Weights of a small mixture-of-experts language model, trained from scratch on English Wikipedia: width 448, 80 experts in each of 12 layers.
Below are experts of layer 6 (counted from 0) of a mixture-of-experts language model. Rows are named router (the router's row for the expert), gate (a neuron's input weights, with its number), up (a neuron's input weights, with its number) and show model dimensions 0-223. Each number is 500 + 50 x the weight over its row's rms, rounded and kept within 0 to 999. Numbers have three digits each.
After each expert's rows: "mostly gets" lists some tokens that are sent to it at least half of the time. This comes from a sample of Wikipedia text that the model never trained on.

# expert 79
router:511493648390538500526531501484539536503549517577463513515584485577555511550494498500411481568383546552467562487425537515521529472580468487505555491426505529548496489559525479412490562497416482495500549540462497499541454406489476554466473508544509541513500432432555527423571549559490557442430540497483542537506553494501535504358514520467479485583483424474500581533408533540445481513480603446549508413539517516485552528489470527577544496564510592422578454503409472525579553523452519458488546488569478502473495479603502486543405466440439506521464527492560488583442480447544613505561515551492549554479420489460492482500493508500550469513485535539567419420496461361481567439461
gate0:478509372442449484466527460524477464458529534566482466470440549445516501507491405420548461468517478485550504533517482490534571362570573463548479519408480483463608499480464477486525455479548486528431563464534523574553527447519459562495485502507466445440470464541514612563602543498484454451510527526551410514545412572568481471521489504451425572404397494554493553501500520503423561484566408456550558450464566531450540506446494543576350529476536605467425467464551529585443541625514457511458538543449516465577479522408490504426555518440487470487528467597481414415425473549461510453504518541476480452488498444591450567451481477575464441510493469385499501509496541477527549501468
up0:504563493531557533483415580496460485500684448526419517483447562420515485507571520477433464654525559469513548504564504553409533530479552440582548434507439496550436470482516473523521474510557499499543508514554465535494522605551457464464573461554473526495481548415622564577548562503509571498477458526528551536503510526507502523432469510516462540442405549463512455525545507404476509505450517512497509521527367439485479510384495430448565492560529465428468462611467521486379522536501567533536506431511535500446499422433447493469483523624478539564475556466517540537510507497401457480502427428429386445541501499336499558513503558555569558539583531475579449505573462542478470514412
gate1:386417484543448466538540453524577522405594520531490555527560553484533561417497549511465438500463481535484532516531545558517476475482579506321542492539496469375478465408487479557489525488417452514488497341458447478493542513397499507475459510488469422525528503481442374477514594524510492585454489470511533564516587466545412500514507519511400503484513526507496556529501492641514563497452477456507536463530445594544500485589518449488478389455498632529522504542484529536510555475488510487556476503505496457441597520557526497437521521522442458484556466542402521513489568491480459551498484533449579592585481547464500466445546465528553539482496506437541475528486520468541497514539
up1:457421451561492451498500502545592503439601516539484578553517501538446494531503511472540490497468509565555578439423530553488491507452543516445499440530581531431512507469464554554441536463517412489423527372452392587551499523436515484408487483444443411565552572586482394497541579527463513570483484478525616564457572488564434492485514515462429461498477415533524536481532403572510553439433324451505501493488444494538452491469540531458475477489525596507537529581460621482502530473527532527527511502552470512468524481586529525402551571545461469489489508543387534525488482514488518527517492476478574487599392468483481555475545453476547466483641517406578457518523569555513437511481
gate2:543521552539460476443482542508483535447531476406559441575491485494434556578433478527472468520464428475575522520465489579493508441544601487469524486626556437368485486477577372521490443557476445427553492443506495412536523476511495473486441431552502534406458432433462446469527552535475486601503505467558484511513466494600589533499482498603524520478505446503507444475557488435524522492482503463396525512510564431465424398604375448558559534574473560437455460542474413543457501481453538482615517475550523521598562439477438444455489492568508505403472534473500518499485541471500498484464655592521484480531475414516537536398495495443532527537404529477527523502385466474545569497447
up2:498422488532478510441466476572451483465507420471550458508543544516515494490492411523465481470560483349602560489414472476558549427590600486480525434522516473415464574450517431514483504469425480418521498396448410533508495491461564502507564439493492446507464413420399516499506623517585477526486559544586499477544482464596549497604541470490550525424476395501579462505557504600456536506480472498494491529561537528555513472545470497615494506556470518468541415496504471511470589502429548450538513510521455470626613500440479545471505452492478419516448552457424555532476559516467445472485535542417539474530450466507494475473461493462593519520419475401574495553390467499546601519473
mostly gets: " games", " children", "\".", " people", " points", "als"

# expert 59
router:445578492424450550512576453460474483517475439498491536466523572477597528488519533515414456580412537516419541446528604490410520545564480482519385576452528500509535435483478453427507559480438436456450472591573487564524439511427444503479559527527480613522549562451543475432533519504554536492409571505495541466395463526543548527460523475465486441532569473511522517543475500517466483517505527505567496479535532527489464612364511639587487546529494503472589487496539519554518473497445439506604414544549470477520559491544519432499451541518546564495469537522459422505487456485439551487476500524504486521463505431425450414558525536485551537540534480576536441499497497464383583414432
gate0:524512445467434544464530499430451519386500498425540498503627556510538563549495500462506515524483481453407505542442504448549420448563412542522491457438439497559556478535486537427542537396516362539549517467481443505506536553466487550501509465459424572506497453480428540563495584609499393524490546460449508536554594515537550480581591530427501434497467452528530417495473574483566479528524559442504406487575520560524479553412509626532501466482516531481546507552512551504514428436569401570590469584446604473533549487529423522585519393520553490449482471536414537443457402422427464543554522480430588476470437496499487475622507472440571418544448441478482420480465496463564548414520
up0:459499438452449575489507541410427454424492479441519416463551632459581575517520503458567487490484416484409477491436508497487466482519377519565494509518423518540509479491488514446541498452540395541508499479480402500489474535489563553511492495459515581542531444474412527543500521576508435535543593501400458503571547449524483501521546497482485445555526456477591427535474549505484458484503526466507430509568527456512471551478423546525523505463544491519532558556545522524540480443575459577610453686541577483553553467470401498568533388556499500468439464547404569378437455431432403427495537500379529475408469516519443492575429460500530465528527431522440498437458539459501523389498
gate1:449507456350506500482513498517458481427495516531538498541505556484497493472466449544476441485466522563548588460405501577450563562511425454626538521507461559595590567501545557430585498468488398495463489510455466513413441584490471461550519530500487495535566433489381486567498482515523523487525477445494436528561568558503476464504609461471470597592498494510545440600474551516604469488490516510462581476585558484485467541609515539589457456492471516537464507542549455493506503468501469496540449530413517386618548471572544517501437485488548476418513462529384474563471478530452513475573469467490571493496470423382624564521521539501448446471530577444438472497429548462441472508539
up1:537485556588467529564457451497530473549537512531499499445443483505564505563554498446551486560455458453481454503622470462503440450504538516421451494490591440418426424486436458540415471497467535494546564522552526472585479461518536538451473469551498428484492524539569501401532506477488488467462493555518550419506486434502572494507421503530526417443462521463400556383520503507420571518521489506564420525427495496515553513435435463462531602501532522503515501450456496550436565573566504467458591479616481624406436524395533467476531524531490504539475557392580521414475545488539495500381565548507466505528589524552391495509498482475530534534480466553540507474533493511567515546446
gate2:532532487436426495520486500445503478541469487569459591577523596518535576626525515537506405459528420506517539416521513503468572532588447457543455495442517585449520469490483455427436530379526448450454449452419518474468484428533592469472520458496534552459449548489489447536571420509540510499426463531438491467581488434572577517354431505489543619471547455515630555548469511505484503497480533552662587502518506509589429541461441487562554490539490538540528545443570543484513450529464405459590380512493515470450427474536525524519452531525554463485573524483472472564499474489455463449515573518564445463451518444439537485546421568427527389468496460531466471491554491474443590501437
up2:553497524525526512562507522486527456481437526526553462532415464504514469378549472451521572475479487539509491478496484517555474485563465522508479544504441501486442532549430466475524376615489550522517592534533503455571516537581494467517499498567553461485500538537494510459479441549474581524595524401475421473420533565411438502541515527505452400491468459507460466501416514499676507494482503457434463492450576457446532481514469551543478521481536417533410458453444525506494595550488496490473464439456511545431493530517506544518563501550464510488444537535528464460470543527546518514515434528589525555478483510555478507420547480422427598500512478459424518467509566507459401467529
mostly gets: " mod", " revealed", " portion", " divided", " followed", " variety"

# expert 8
router:430492528436421506491469460607486479445479482413485458480563545450632554505513440473573406548469575478549475380453575501460578458579410513544479518423478484508477459500519446544425576456451522463455539467591483522554492471396489485557540505473551510567614517490529467464461536516528573428526590512529515525544546515446497414510521491441578493518483451512521498604493513506463498548466493551494512470528539553448508510562443515526550536515568579530503629514560437568568555482515489546484422565561481558469494539544472384441493524515554593516537567568502515567459431453433555516474530505504515483487422483479518515469535560433575519535456538518486519546521486395510413489559
gate0:470578474410553489457438646536490391498497496521445498489539658520425470470583473554501512610524476428461470481461436440470504454542452438472427538495506472458469527503517582526529463499520428534498525491460496535531459513485441464468538493494477520466511437483525384500552481522507501491469449502584434498532459548453467536465447563480562543412673508473519559445547438505441459425526551462487616534466449463513489509467518493562429548474384674484544537554422496461466531505439624367451498499427365487444464541467517528455496567462525501471557503551525451535506504467470438523495500544520530509437461522467511573511544453498449504477548499510522501515560480592420498573535
up0:424549421434554491465439610535514394512472411515459502513594629503461479465510473472450494552529499487432508486446435419460503461502470440485446536513526500517536463493548500509514478491502445538533492538474476542555424484445418393460546479494456538431495435494539389520551497503500554506470484472566485494531458550522472575390441553445537589420633452448566586454585465522485485472502581461491610533467452461509490537498553534587392497507449622479533484539451496492490511496454535397506476525425416501486487521494483543500500556497545479504536483522542431541519518442484414419534516522486490497459462488456474583562450472562478509470535496491500483504556460516446489522577
gate1:376526465492509505566497512521477423480530496500463551427519443503455393503557462556517506585529536563421506485525386527483440564533530487443547532494475491497490477516511512457477536472507519510541551511526472474505467448444433485518535540515488518380500500513486489506535395603501401512513503468576456443463524489490386518454586504532493524504571479454514512486391572623489528512487534446568559474557492441556494564503511460469433538547494594472440555581513527476527525570428465537528549546451457478488445510552639497500529579477562506452520578456479559558418515455511426599457463478570505456497509574547524480560500451461522545536497454518523455449507535513488558510506
up1:572434501451507462467492493511487601509422549474564445497527588482537573529439496452448473436419465447620442486531540532500471425471529503515449436493517514463572478502461409487498469509508496494492416504552496546496501510568558511470497529498461455572436516468462552525453630433496613458520481579421555588510463539510503414502416464464521465489495524491539508553586442511526496455512491532512400482399485590493495477518439548587567399469461450473505437478485471525529500467567530532521467481554523487516541499420428492559478446529425424619446371583467462451573444543570541450500517567447538588485508481451431502449496548543528471425479531446489515534437552466459462489507
gate2:553518506521512507498450383409447501588500507524532509490502533612446485439526445563495532505435458564491462451538557440513493514594538481479514465497503504632500477548529466348535559496511468436535440479477509413526555552593495460537464376510468482517467512458421531522478414468526485473545462514507475440517456483515586601489483480497527494432457491517470423479511429569532428578433502530491503511562471527515503580429448509613413533497409446579482501459552438548427491600585404565497479422479556424423518467538485527570531482578558616504386487546502535549549572523437538523499415502520560547460566442595507519507471565533577462555474397516496481398435484500533533429516
up2:452495524567497489555505518545572578468515479588550555505467492387529517499513547440558500440500562413478471507463443469416629453490507490461544522467448498395488509476489472617417516504518546480485584452503560521509432461436463593499460556561561534405533511504497563538443522508404521563467455477506468541476532507476469489413423546488471535467511486545499514578453480416493507531491551482538569478448404462387547411566544467478541416508572493542494534461472571580524547508414586434513516503598481553559440532452565412398479434476459450481530508508428438492423497462514414502580587440567540531524540488523458601468463482573481510345524578529529457516542464498603474505521
mostly gets: "\n", " \"", " re", " (\"", " '", " “"

# expert 45
router:479460470539440535630480440512496415455516497551570417468595527549638525520616454562497452584398554516539603479461542475476441383517475504461465449479479541513533500516498485389487500433416481401520471536537436468544585461426456572469501472453493557499539530454517475531528499492457489458480504587507507516505534515521473509396548482435515523480395475530508565601563489558522448521511533556662527414443524504513561585430484538565461423507525560495518497462571512563505526521459485507600500622539403560594449519496554473540424496496586467526447459556525503543468452471571528512570602585499463563542560476512521435456555554350530525609484528538507471423475502360476530493477
gate0:526486509464524395485453545474490489513522461476430527400480562532434498520551451484483534504442484512456518451515549452569432499502509447489529479450417550576458588583485493476505427535561510499511509525617510385500518540491543467491477499516590472473523392521471487497551451531508483464504490451456578530496466473438482428486548392454577508439520561486499462497564518449567487490503372444594492410593526536563423523479567452513469528607486488568468491501517416495438555528539577401594439566471502431482398556547530509458395448480460425485513524505478410626533425551479531641552555442490497431440572488535506453507436533366430444494472452543515505439558563514470546559476
up0:446438580595472569538463478534468531513468571583455416498454504569494557515460521453514532503474502595469507592501532570461569447517561416554530517480470491480529426458519488467436513448514500485411529533484512543398465501490467535582573512535459553553475443432563601547426556492487447519457533556530432470531504567534412529515505486507450467478443486536550578490422449507492630460434530528547455472382510378551567521512561463412473588522432442407544512547462531489480466452508479492407507447491525433460544533428504553525530541552542493531438483479562541523490599460518499396533487505450551550597475576496509558466494522541526577445447453557468487502537409501494472439474
gate1:436493499491511515533470472429572412508558560491531542464575610520432566477509578520594518492553473508484457496604512526445426444515509608589424430492449473499480457533560562509521535493519465514523450447387493478543560478481479575499476571509380483436531534463550588463459458476476544535511535534485527454442395481464476519444489486582522509516494605421396537371538485544495508572492522558510501434430440475464471563502548554589547493536392483367496484450485533477505523484451468557426516519523519521479478523558542488527611509440573581476470403459501425532551509441372510440564507469503492444467492457466500478573496553515486451483562428447474521516542506532539548528476
up1:435547501585478556480473453551472504533481483473551483477510410535506453568601609499505449507438525444593490553452545512483572482458499475537521485511530491590494430513598486516477535473506498603524443404561452437475553502559531553524551538468544525495477518531433441519489582445457374571461489579426488433424413554405472557507514503515457455476543498560386422481484443529486469537503561542481511416486557447575564526495474495573465582440550388546467464396482482465517421530534501535501518564414496484520498529423458526523392512581510516476531504491523517496510495423403466515581455473495535493511551462524559441464391568485426483527401581440535530486474381524480558514518
gate2:486445531462541520563450431442570471542560494515515525471535474462440472445552399592496523512560528471552567446555516467505472498560447406547556470492549461536492422573445520432516587582577536462412520548485530391478476496460478480554537515470436431575393505503453455500545417430607597491490483544512443534482546477491513461507482419487621525501541428482560550556518486591532624448484594542543476447553484447537459501463565607528445563580509539471446453566588430457563565517522402531499501589498479509464472520545552364414477465544490444508434528418528545522539457575389583548450478506565554514497463535475520516544510577455485586419482474493506510494591531476505505471483
up2:540506568463493390444485436425596437519594475497571530500538541551465655441513424579465477449466429531556542529499446516498446572512443451482540529561417473434623535433467488408446417522490402513490540610432517479430609393555498495492517426527561454567470494423486526505510441522457510530561488490537466485508541562488476497515457422490478513504583518479479546539522445522570606520443479572535450483441455439534570499538505515482522492505518512598568544468569534529617509520505451450488574486545552463498446452571485504528456555580472491480543376508564548480521431572525402444488473593565548479439434450414483542436558473581450545433494415492485522507500620479537505501570
mostly gets: "ford", " Smith", " John", " Daniel", " Michael", " Scott"

# expert 13
router:444448500517453503504514502500413399413481467532576493511531624480515507508488477509517468533411501507373554547448504578526493491657592507542472562448469545491509419481495443493437494541522483496600452471582437543607474489367430517448449395482420509524557548494503412485497465512550433449449513532452505517543494445455525557493524428484573499520503451484487540542488489527560526568486586463541466414610517563531505497578497481553525523599548594457524505455480368505558580491501541501572547497525585447460413437460617479438455582489480495497519484482558512531549484575600537436503557508493513509575519442532474492511560487494617530521532513491445461441498517395444601478474
gate0:508425512460442540548525510570449441488600500501552599549491537499523570506538474453449500541474484471478393456532482432464503474533465489599504589429471506489488535512524507518480571458516480453567448466503528523538524517442458525461505608599526459435584457492469425478531556525525475470475462511448423516495609577467479467416490455524494451450596550602608497555574465489517453511430523492424531582454536587601425525591599430527530497509521545394583407505528571489478490449507520511482511530552531502472458432481507415493520372479498478484491438519534391582485562499525538554516473598468577505519361503539581511527515513523572438454539488491450492572437480412545578514459
up0:465456492418608509554450586468630498504561450505482405554529408558459492519399419642539453485542515508598462500475522532488504498579591526544506433456454551499485425502477526544563488515468563518437515492448546370427465461513566510501543526442506569489540485559479440596525575440559456499481497555550497495487377445478447557513509428536457489387436537453532618518557539608592482474482581522497534531478552445364504485518529467456478450564548498567478566506535509508516448508485488575500498501494472467503554546533440623472501505530495500522438550485481512476545451527432535601596415472502487527434447490558484461506479453506545552568448621534571569459466470505492506495484
gate1:532452469533531507524514455464427402539526605487460413470529569479502492565412525504483583587536420417493498526563525541473575473520531621431454483519495558531469557459489448448378538475532390596647511446574637488559523449425441552507488490487525481455561477526492467573513522606484469444562584537479512576472505406568458461397617452506533345496465464438570480505558519467525550515361445493524511550492533467512521450484564449581501442498474619438572481362450464495424516490437379460477520534469560493479489415488477540545550531521469461598439496526491488475467511552512496522479481512489571447472490536521556602552366488472486489572433513567480532502530493387554539480524
up1:475448596475519424485497572571532396474490614480542579536503442470471518462560507526521496506475556583537416475529507519583496545480459433504487500429584415425495485602499506428591571503523530456403507404450440508509506519611500506497523621553547423475499481352433556438541472532532450572421426513517455554485559510479491528482402513459456589538467491517532504620479512488534484462583501543528370518543495504402490552508487497455482495559477522526425497428496565582545518508432511522543429544494537445540505578557515540510526389504411430435495496469498450455456489489531589413605578501465523448440472503487473449476496456591425407647496432540472571553553538501393467517478
gate2:491406461445548571548406486547478441484546624509535493563513593470537423475454452561579523561438557517377556530443606485504487504501476502440481501495574504498417598483496434556450477494438545572543479542546542453509373477429554538513515567537532541489487526592451469510516494513506513467429466507536489512569580438476451424477502590477498508499539467509479517458343566623468554449418576475543433387570503512454514575525480445538445554520519449480498511558499461530554538505459524481465489436469461458515519356556510532482548522471502535487542436431445547516471507491525407543493468546493424547568516602549524493496483423461560435501410535538533490532413509430586489583584
up2:557471441511500474542491523501449521495495586483487582528467436494530446447485517546490446462618475377466559498421455429499530507493485441426444623599505534369484492446391491524528557511524539552443462528471520555558497499405422538499465640447492487501515489592527534489458521478519458546541469475461423577537547465546404466518513514433408530510497425547482454439484496461463495433573483548549509494509424505520461502529483509588586450451569425520497470493525511553572495544603552507545468503505502527613523400503519514521562600486534421508500507400482520491529548430554507484392513581552544517491498498467462531475503543402541445497433451520449460419442574477479504508521
mostly gets: "te", "Le", "orus", "me", "ne", "ale"

# expert 1
router:455545487487433498524551522522501529485458466527438526429540567540544480518578495475531514566399544493475475437420465479551541545526461414465483498491515527529526481517547560525433598464440496458492566465548415456499527517428563528486469448464426616484546538515450539428461538598594601396413501524462526481486529528542526449411572469480548394546441408514531542594434568500500469593462487476544512386422594512571530585499519584557449580529592556491445502533474470537549479536555473535550527579560444527512477441562605515495454452501507511463458483551416449603581454537575478518559578524475476507491440517506450456552451541451559612514520540441608476467513549392485550433451
gate0:504490512501521580425441482481380485447452522413463424565531508535592581423462562477496480528486422515522583535406476473491484591475561652548517463451530512572485494456401555493472585410533494508584493519504491465504491540550548517516515451490457602491527453524489491490474529543524568492534534505503448320560518430647497396469486411412517432535492332534473465489446443520528498448465421442511564566556507431490461583514541599477434530515431486567497441522500510511476402566517528568555463539456442461525552509527449410488375504514478549519503416441476489499435524534463462564497495471364488520455487439471575501502588518504427493467525543428536420465440567468505406540487
up0:501442544551593537439530503537565518553651575462464549419452511428471436460451449508480543566505522506536479458527565433472531352540515488490520439466506380418511550523480466489543478634405509500516456525554453500399462498449430501547507501550471440478540451431474513473503432540480492556533378526523435575476492414444397586620546469479526489454492563496543541443491544405342507531490550513477541559507466509555530510464486447460495500548516456522467568440514415575465575511516527497422494514523414532395490534470464464433476597510406463521550508599489514547467456431649477547426541473505527508612540558477522577546476460532491562580516417427495522429493459515498536543534
gate1:468535497504479485429459430534458467412552544496481453505490494586577476495499461435497378526423539547490594588394512455541435376523497456524524444534478472520594478533554472471472514429617445454475480471466533505521458551442521533484472454488468539505469520527493556480505512539462571483538509552463521518527513487500579500360511587424531477601567463484485545566508513478582496394455502484610518414488545403461591438538564433608484549439499574515534463443592419495471523555518516464496432505480431514557510547467539496531419484529522476486435517448459450514512467534414526430564471527490438395560541510508435531459496515452516455472503548559515553472492557520522465500451
up1:467439500564430484544544466512513533487511575419512537464506518478460509452517488464568397515493517646474506570429541445509572555489436545439495494449549411520456462470556573493401451538533543432546507474521485442442520538460526533559475586573494429495479413468437490452617486567479492419465561541428581518500473472449520579488577545533606514487469519489410474602507514502433473438453513508488532442452493487472581531562540542525518520515412577455586469460531496554527618506598553380490442537560469484578572531480568550510454502442449427495426460493465568501605432568504478478504473456611468460544526488585519510507524500496523399532569542560454506481434550516529504570442
gate2:532491485523516489492491453452517489575514465504539460525560521492498539554468522590409486568471465644494496458524587504430438494550469559487486525446502432479490394437511480480562526598469455425544502545500540542461469516451431408401470446537500467548588452452480443495525490514449453442492481528492495501399526465472521492443584492558514448453486533534480470428587466455554536458501546544497463540630526503529609477516420592564520485506446514553494468518450465459577578481353474481523482550559510531634459537459436479537566557438513525524475525560506532541489495512500507523508482536501515503610504508547564527493505497531533470568512483507540509462472554381487507461510
up2:570497413591474532541494439565510528575465464537531452418480536521526553563522565539510605612429512540549457503512553545431397540513424556450489475472522487453456442481527575479474475537519463462468507497490547457449486507464450430440478454559524480516589405441463416483538470579496459467448478475487430586474546475495512451441544497504498508449488555525544460442585500461513500502462541523498468489547502548517592505526468521542522574543464482484485412573419553532531548564444465523625502565545524511566497555465481562571487499477513530469477454495507543579412516479563469552446573415544510485538471496487604540455479500518557473552517547511533569417504571442515495474539
mostly gets: " States", " China", " US", " Chinese", " England", " French"

# expert 39
router:509544513524422486514487440513493482429543474491520465481447561449485499573443478506515478509378551494556555478526531508406488511593499588524467512493467444436554542413561475404485493524368586520490458549546524509522448455468471526382480415474546566518527507393476521491451490505496481398523603494566492545502497490550477451407539507503470444500461541458567581522500501476439457506404531512610493501576517556530606594535508588462561496475534492540535501493507526570537496546574479578558403594575505465488538543574490556527485540552610528488484490492555502520493506484506579483498527456554486576551515513508524427542460524437551498495496514445494439458418519333388487526476
gate0:511472543478457538487480365504503500493528515513550544569479403486467523451510508562421489522508493470476514497485437465504563456514429463568463583515509587559563436507489590496549510465478439498394434521560533577479492466529528484428563449544426432567517501496468534478474561617478504512435495627536501494540470466490529386495434467444381496481471531573492568505473413492391563496460546521505446480468478493490511563509500568424568472465508504560562574490490445542524477524641526391460453508583463434455512521506458459546426460482509438492477514521417470493454473508586528534481463488532541474441502508462535440457518605445551539573475494473483451538564567484505430573545
up0:526494404548441571553375484537524359487558533488460459374448505579598417482504392507444520493512517493496447482468487450519481480488542531493529510492490499547540492452428538477360561532512397509516448528499556580535603453539528504526475554514503526462414486503528522548551522488464544508487488415455505558423495452506457464479452421503523474447433448576414508557599477458454499481519509606491483490568487551481513466548488535452401395439522472406504524526422447492503466564500435537509558466517571516566486447513483626541433469567519579558497508571516397542493472477492588499441470491419452515513571381505493486429474499432470492474475491509522573497471507543522499480527
gate1:455447421570455392467444575589499461527523445558478432446469459575396547475471487525538426581542536446410441494536598542488569474530530512508506441474557554512515532480564452433404448417595464505518450486445489507501515455446528467457515600472437517477487440431458561461516495570541467473522473510531541558488548455512536428513525363543530526547432504508490544498410396437599461535499481507536484527575533454500591482479540497530418550423571523404477493500469462507505465572502538411501524584446520451535523568487521462472450581466524423550472527462457476494530546521503505493479511477468541508556533435506559430550501529473484543452515526499561509516556553499518503474437
up1:555558450508480504392451487464451437575562470433533592513565586525581463495554477478491544500592513563585511453540515482488498478431558443625526474492419523520529538544453554551504546514500503461509542503404532486463419538486413477608504504520531567510499570536489475589465486506471562527600371487556550474593514487464444521542461545494542528497456455446566443536473484520508446481498431602458547497586430551448453494466561457412508457554491522463427428496475499523437495488471531418488494489478514488409461511573512487621507495413523380439456458498471503538445432406453512542517534472501477555522569615591444455431368515557482526502529533533484492467514511485521502524561
gate2:438426421490534352517469422486448508478512508512480455572547535448463428421435530446495503564454475535387606505485570513480562508451513481637437488414477454457522488516535591455576457574468578526507511631513496519474506459481500372517509450544491553516543429478517490448500518480425514500471509497496557547515545473565538548528508566527449556506592516514531581502571544477498473548501437517500438398550542571575634526585408463452526536502506521593606421504516529647391610540602540482501486422509478537477477461457529467573559565597490509567515450570444534501532476549497570572530401454450545504430546518446568511505477473425479570482486462493492435563443573480507448454526
up2:514540547384528468445504390421503523501534428487543557566482443534498563524483467439461516566530469532547518427510515442417456545418513514557527480475391498483463502502484535428546544450426510463487498472493443533478465413491534478387521466464468547493490497449416469432608491464506590434572433468552448475459526494485512458518541453529349469484534515456591449503465462503483507502587463503452508477452460475555543575411489465598399446494531547548559448561511515473489425541433492528417553494488526518464493500352487515481421503551400452500511515504575543431520469526535510493500532530501476542447511426450473475464391562502588486465579460523554437485479433455495568539497
mostly gets: " Liga", " Serie", "loan", " FC", " UEFA", " MF"

# expert 61
router:420539478442472452553520466582521485435526464510498487520466534489556544547574527485563443538437522532504518430477492531483627541534487495470469493531499505453570481548551469457444521445446381380503530448584476433596448510482518619422493487447447551475531506515483547373479551552482549505459470533522585520463519555521542505431524521443478449487494418485472514563515528534514459546539498536579485361448509528575569542517503528566463549478524574552524544564575436525546521493496511476594489516566421437552512465591600471523471469557540535450536515516503493557512546422536476499550531519555540484508511456495463444528521563445520608524521573425521409523411548402524479431514
gate0:442407537556531572491455496447434504506466446508523482500533501515454514531490531489554426491409519475446448497483561524511441504484517532453530479451561568507596554522472390370469500582432412555516480542496452537449549404485403504540433509499529475517521441500524415457447444531573527513526445499542463467415477550547476451499626444526534516550545522454424568508405445575558488497427580504566606375476463460496469465513474560543470586557501532540485600536507516516569430455542453501548467462514548483540399491613509405480486552503494401627486388488455557482441467520418505614506490440519498587525476522488473546474501490495469438490489550503443457418535547475522570431495
up0:522480478458420507444463489531486472510445459500567590550520528522416593490496484467510520435448579388446391498448572495544468390490446486446517512477583547475539531547511445349561560529534444471552518534510465527505491438431422493488535501477515488503488470502598488471544529437492507465507461511535476499482598565456451535420612430460472500479500524594476525585451448548507523568489556553568545414450469479503412438445521510529518486489572409567408535524505504564567475396504556489508490496482578483519463451509534394474466526556494449565477450534434512487453440587462463476577529433544487554551471398443544548559509502528546488503462500559474494461448516445443589490457
gate1:445518522435463484517566467369488463582471568580541495513542482522488497499517440563519523483532522552568513488506524447561562475508520482444487516430520562496572558428444367510528476454584437510477524502507446430558525537477519589560495451546528381390490560428479513561531443438505558517625487512547505412516532492586476589480454418511453507586533353447431579512497486484501558498477464463433539521482475431443517544541429452555470517499469435500482556513565571433524514421487384418507436515472503485518496492517550390503588523542521439496478483530559574506490508501363510516436457451431575565520521476574548455431493512533567463488496490529500430524559497466586508540461
up1:479450559539488602569444572570443514444550462454418537544443558449526430522444534448463472623416508475457510477548505525508435554509434510516577499499422422541423509601454521550524521479532515537484530528445543587404445462497430442446529526399436484547530538497518409493518505452531390472419510459539538551429512498489472473511568603517459537475504571445576505518513542498532441500511627447459447424539552579578470491526523499461576591472452548467550538527467554544433553529481577591443484436575508514486491492548493444480452456470446571561507452496411543392456531457621551483495438521441511553493507544465472561539530500464448589528428401407561520475466478509485484545536
gate2:524584430461547463513509473475422423552459470526516499410542590542532565516460430511549562561466493459554461527559551513437506483535574538484522436498416514581477421497490474453531518451435479478499536442461519465514558467483572419414531417608544418568615479509501522566549551454511544491533493471509412501484507524553519531420475532451456479534473477461556511559505467549486491582520530588552465497486498550523513577635413453527442542467464549528453541476484538439541484558415480406496577439521509455623481573487597528446539519536618505501544513586587479549519499444521511500536498455475545504516502401428605475469420520508448544483451440436470486485496471446532498510505
up2:477437524497529494514556501445617521484447563445561479477514456455523541482422465606518615430446445470564493443647511491553500569539452485545538514510482378363517503457503450423441504513465619456375477609487451554520483531418504507522481536468562471493520492559461448464467496556491533509424527476463502545490506538541495399499445496503534555516437464457484492522508494522587482445448502550490534481524432450450438595535462505454529555589516487525594491538627451558494491440580522600508399505512447435453539447453455529456514535488424470466384507504534572569406475578448497493535532428554532588519488544507512579611482435510431536520496504472552508507505490502434535542429
mostly gets: " American", " British", " English", " China", " European", " French"